Below are experts of layer 2 (counted from 0) of a mixture-of-experts language model. Rows are named router (the router's row for the expert), gate (a neuron's input weights, with its number), up (a neuron's input weights, with its number) and show model dimensions 288-383. Each number is 200 + 40 x the weight over its row's rms, rounded and kept within 0 to 999.
Before each expert's rows: "mostly gets" lists some tokens that are sent to it at least half of the time; "gets" lists some tokens that make up at least twice as much of what it gets as of all text. This comes from a sample of Wikipedia text that the model never trained on. Tokens count by the router's weight.

# expert 0
mostly gets: ".\n\n", " Al", "==\n", "=", " =\n\n", " ==\n"
gets: ".\n\n", "\n", "-", "\n\n", " \"", ".\n"
router,260,259,165,214,222,156,279,184,178,173,238,247,186,267,216,233,162,164,172,251,63,243,161,165,304,225,193,202,243,211,163,295,247,171,226,163,200,171,187,201,206,187,137,177,158,175,232,246,262,260,175,216,196,173,127,196,212,204,195,233,189,162,191,218,140,225,227,172,183,160,119,226,179,167,124,239,220,283,184,166,237,186,175,216,149,240,253,211,259,190,204,168,212,193,171,209
gate0,205,176,214,180,162,183,206,185,203,272,197,171,171,234,277,221,216,295,131,169,191,166,219,241,204,208,149,143,228,188,246,254,182,197,193,185,259,201,177,173,238,191,170,211,136,236,178,176,189,167,241,187,106,261,154,171,173,239,167,199,148,252,255,197,158,216,209,180,225,205,145,219,176,281,204,155,173,184,212,254,213,236,184,233,260,142,190,240,193,183,191,186,132,191,168,207
up0,207,156,213,117,189,173,220,209,227,193,182,145,240,271,219,214,160,261,150,181,211,186,197,233,206,212,218,204,220,237,291,244,240,190,216,195,378,211,202,208,215,162,158,274,194,240,238,218,246,215,135,241,119,178,89,235,181,197,179,198,205,225,163,212,182,169,139,182,204,168,212,230,222,246,212,168,167,179,222,187,185,246,227,241,207,221,228,207,214,221,199,173,184,207,232,326
gate1,230,179,244,219,129,172,192,244,158,214,203,197,196,194,166,217,165,172,171,211,199,215,190,181,140,149,160,221,187,176,159,133,161,225,202,171,172,177,263,183,159,159,229,213,226,193,183,219,209,214,212,172,261,168,149,219,189,195,284,154,183,126,255,210,126,215,194,193,187,214,178,154,281,109,188,197,215,200,228,121,250,195,226,148,217,134,189,195,224,144,216,136,206,184,239,189
up1,206,281,165,223,199,172,189,176,222,166,139,190,231,231,316,186,161,209,226,146,218,218,274,174,249,226,183,148,163,204,202,297,179,221,234,165,196,177,136,226,196,195,144,246,206,175,196,200,202,227,158,200,105,239,217,220,186,225,194,206,151,221,201,175,232,225,194,194,221,219,216,238,202,184,192,267,196,196,118,205,224,181,185,261,136,222,262,217,175,158,218,268,232,251,197,232
gate2,153,209,219,174,221,192,224,262,177,227,164,229,249,258,207,268,153,218,249,237,172,213,189,209,214,257,233,221,140,177,227,268,280,197,223,166,218,188,173,238,212,131,166,219,110,162,189,232,243,216,97,227,120,123,215,123,165,204,317,197,214,192,181,226,217,270,129,172,199,235,208,212,261,213,203,232,121,224,144,176,200,175,170,258,185,256,239,288,188,236,229,193,241,173,145,207
up2,137,189,213,208,130,189,148,208,227,164,225,203,215,184,127,246,145,240,157,232,184,223,124,209,265,177,165,144,209,177,212,291,184,249,146,226,241,170,290,200,173,209,216,204,126,191,235,240,303,195,137,231,154,166,294,222,180,215,215,263,216,179,193,187,291,236,246,181,284,221,164,174,211,232,201,194,231,219,273,182,246,215,220,180,162,277,215,229,188,217,201,194,239,226,166,200

# expert 2
mostly gets: " Cup", " team", " Championship", " MPC", " JPL", " Team"
gets: " |", "\n", " |\n", "|", ";", "–"
router,273,242,189,175,200,139,215,170,218,216,227,218,206,201,201,264,138,160,193,175,107,211,170,173,270,212,204,151,254,235,163,199,263,150,259,182,216,206,156,104,233,224,201,183,186,132,209,246,225,194,204,155,228,226,166,164,145,293,169,259,209,141,233,213,164,179,198,173,135,199,140,199,197,231,119,207,159,210,138,226,245,184,166,183,210,176,283,223,221,157,162,138,243,191,185,231
gate0,259,265,206,223,189,156,179,235,235,248,246,205,197,212,246,279,151,174,158,172,109,218,218,263,171,268,197,205,211,224,176,168,173,177,208,167,236,242,174,223,182,192,142,182,251,229,207,180,206,195,254,208,233,251,175,122,190,186,227,186,266,143,218,205,161,210,177,209,261,269,192,157,201,219,135,193,227,218,259,170,209,195,149,217,151,232,141,186,192,274,238,96,166,219,177,223
up0,223,226,164,163,162,181,257,217,229,249,201,188,218,221,250,245,176,224,224,185,143,193,228,199,139,204,236,183,194,157,212,182,162,181,217,224,175,147,188,220,173,243,218,195,241,231,177,216,227,208,204,265,223,303,170,120,120,116,193,156,243,134,233,185,149,203,220,213,244,240,179,232,212,172,153,211,168,174,311,219,217,213,204,201,149,245,172,209,182,231,217,188,185,220,207,190
gate1,174,198,193,156,187,161,154,240,237,211,291,229,121,243,134,191,212,253,240,185,235,211,217,230,117,211,281,142,204,247,228,254,234,222,218,293,221,164,165,264,189,236,204,180,187,143,230,243,193,147,256,227,156,304,173,214,193,180,201,238,203,193,187,153,188,161,222,252,194,174,192,205,197,236,186,162,223,165,170,194,187,163,228,279,186,219,196,221,220,288,214,82,249,165,219,198
up1,208,211,218,263,243,180,191,166,158,247,209,232,168,128,244,208,140,177,212,158,253,170,130,250,192,190,188,215,238,292,196,145,228,188,187,209,278,231,205,184,198,143,216,215,179,234,188,213,246,242,214,250,192,214,203,165,160,174,147,222,139,235,262,162,182,136,219,227,178,190,168,173,92,221,168,173,241,161,201,195,167,178,154,242,202,249,259,179,146,236,169,193,281,199,167,268
gate2,208,195,206,207,141,256,228,249,234,203,263,209,198,228,218,150,256,260,179,276,155,261,185,217,235,212,111,119,267,195,195,247,190,170,264,201,203,220,203,195,191,188,248,169,238,194,214,225,262,204,182,188,141,264,156,170,194,248,201,246,201,159,166,156,266,143,247,135,176,240,208,181,145,218,153,208,186,183,227,212,293,316,179,164,122,232,170,189,217,199,210,191,207,129,185,252
up2,193,269,261,228,186,188,187,248,177,132,201,179,221,161,247,251,205,239,170,154,194,164,180,182,160,156,270,312,186,246,230,216,237,258,155,219,135,187,250,237,205,190,220,190,117,149,179,154,169,183,204,178,235,166,210,189,220,171,210,80,205,149,185,224,126,210,137,222,178,174,179,243,170,101,209,192,158,225,199,138,127,106,212,184,240,213,212,227,221,179,157,160,203,263,181,197

# expert 1
mostly gets: " when", " but", " where", " while", " However", " because"
gets: ",", ".", " to", " as", " that", "ed"
router,237,237,176,223,227,198,237,146,234,199,248,214,163,293,199,217,157,142,165,229,137,202,159,173,202,185,219,182,237,220,130,224,181,194,209,154,216,208,185,127,261,228,248,151,177,204,251,223,232,211,196,175,206,209,148,156,157,220,150,227,226,177,279,183,145,177,253,152,158,205,125,156,136,197,126,205,258,279,157,166,198,194,108,147,153,256,184,147,251,235,140,181,236,183,170,221
gate0,213,187,125,231,217,191,145,209,226,225,243,80,263,213,204,219,184,143,211,211,186,249,245,162,218,147,190,177,216,189,184,247,254,267,211,291,144,202,234,234,168,192,210,207,209,198,181,169,195,228,174,268,165,142,212,197,145,255,190,179,222,157,194,170,232,191,207,171,220,240,177,142,201,171,199,221,156,207,176,246,202,222,231,197,248,196,173,281,192,172,288,172,210,250,177,177
up0,219,130,168,223,207,215,188,244,212,221,124,244,217,156,206,168,216,130,233,101,232,180,263,258,196,193,204,269,156,187,219,255,199,229,169,158,181,202,226,147,199,278,238,229,204,250,214,203,181,241,170,205,260,264,213,209,283,239,203,151,243,206,158,129,198,159,171,203,233,227,241,197,228,217,216,156,157,102,207,193,171,121,227,202,161,228,241,234,208,240,243,227,211,168,226,190
gate1,199,198,143,159,194,220,192,161,221,129,189,238,184,189,211,153,215,72,237,195,167,227,196,227,266,185,193,236,244,164,170,183,246,222,179,127,162,199,268,138,226,196,154,255,160,189,183,179,220,130,184,205,233,219,166,184,212,98,200,203,160,198,274,226,213,180,222,134,243,247,188,150,191,156,185,178,271,296,162,267,242,206,258,269,193,179,256,245,246,185,207,154,282,193,202,206
up1,180,200,213,185,194,213,233,210,180,219,186,204,236,204,219,256,203,207,216,211,187,158,199,211,200,247,187,166,192,238,188,219,152,189,224,243,249,163,178,173,262,125,200,186,135,207,213,152,132,257,250,191,210,167,165,172,261,184,204,287,201,196,141,191,185,164,223,169,168,249,179,200,257,197,187,193,171,153,226,150,126,200,116,203,178,208,149,205,232,235,259,178,169,221,192,253
gate2,166,204,161,218,247,220,242,147,274,168,189,182,201,241,205,197,190,208,200,249,172,112,226,149,191,242,244,220,152,202,186,188,209,214,194,141,226,170,151,214,211,276,195,193,172,205,191,209,174,167,138,262,211,169,182,250,134,239,172,228,188,257,163,156,266,169,199,138,150,194,231,201,233,191,184,159,259,172,115,263,162,243,210,243,220,220,272,281,239,156,190,182,198,179,218,245
up2,227,235,209,258,238,186,249,209,242,213,217,152,212,254,269,187,219,196,166,209,198,244,192,188,164,131,240,257,222,222,195,178,163,223,197,182,190,188,174,162,108,196,220,132,181,197,152,145,253,222,199,237,207,154,170,287,244,206,247,196,180,153,186,280,235,181,169,263,204,200,192,224,111,130,227,144,158,164,196,164,234,125,169,191,249,191,131,225,183,251,262,188,164,249,242,242

# expert 4
mostly gets: " w", " km", " near", "°", " mi", "″N"
gets: "-", " of", " in", " w", ":", "k"
router,223,260,174,195,183,170,278,152,156,166,242,203,165,241,204,296,132,181,140,206,107,241,196,186,256,185,227,174,219,187,145,237,228,134,180,130,198,160,180,189,198,165,174,133,142,155,249,255,196,193,185,148,220,208,182,176,181,242,121,244,229,133,199,202,184,214,272,179,148,238,123,151,226,210,131,196,207,199,211,217,180,133,155,251,143,268,197,167,221,180,173,131,193,155,141,237
gate0,236,259,217,272,168,189,229,204,167,156,141,142,206,232,221,263,257,190,213,199,198,237,210,163,252,203,188,120,152,277,226,205,232,213,207,216,196,206,195,231,200,156,139,113,187,237,176,130,220,186,183,151,161,246,173,227,203,212,171,226,201,228,171,239,226,154,188,198,187,215,214,239,297,177,176,171,154,234,278,206,140,243,176,285,241,182,174,211,219,288,168,224,209,98,173,213
up0,173,194,220,165,273,232,103,229,178,232,199,222,224,118,182,191,156,216,146,183,226,216,157,245,207,206,244,176,267,298,201,178,184,195,136,156,242,231,154,226,143,170,196,236,148,155,180,204,202,165,208,209,229,243,169,190,208,164,254,221,214,237,211,261,172,289,191,182,162,228,184,134,185,209,251,159,189,205,178,207,200,181,201,193,215,218,222,237,229,186,220,204,175,216,241,144
gate1,125,172,162,231,221,220,183,151,254,190,178,219,197,193,160,223,204,148,148,256,217,168,220,215,209,170,199,133,195,179,167,178,235,232,214,197,311,122,165,166,193,124,266,218,219,277,179,207,174,219,130,201,242,56,174,165,180,183,167,198,191,175,213,183,157,202,223,194,247,254,202,163,252,234,158,148,215,225,202,193,240,106,219,163,139,191,155,219,152,179,229,190,227,206,200,198
up1,172,191,223,223,231,175,237,135,175,190,186,107,173,180,253,236,195,204,157,243,206,154,183,234,195,169,192,166,186,200,172,199,250,180,181,217,198,134,241,193,238,212,156,148,135,246,192,206,193,246,98,188,192,166,211,212,189,230,173,216,202,179,262,160,153,205,234,184,223,195,193,153,255,169,188,226,261,273,223,156,148,79,210,201,124,258,207,187,217,199,220,218,189,169,190,164
gate2,274,199,201,256,185,141,253,167,116,207,251,206,92,198,179,147,166,155,239,143,124,168,169,139,189,196,231,191,224,156,200,230,189,184,204,182,146,190,152,204,176,164,151,202,230,188,221,179,229,207,241,193,204,230,221,236,210,234,174,232,219,219,207,209,179,218,102,229,179,237,215,232,153,168,215,213,205,166,214,121,183,136,146,228,172,243,216,147,176,209,253,180,247,198,245,148
up2,231,179,176,203,288,152,268,224,118,192,182,243,194,194,241,196,202,188,219,211,164,191,214,215,243,275,207,211,265,110,207,175,208,243,161,205,191,138,211,186,139,192,165,129,207,170,120,193,221,271,220,229,194,187,240,233,217,201,193,160,183,170,249,182,176,261,188,264,242,237,179,275,185,218,212,220,201,131,185,216,187,177,210,230,196,251,208,157,149,233,211,123,251,217,263,146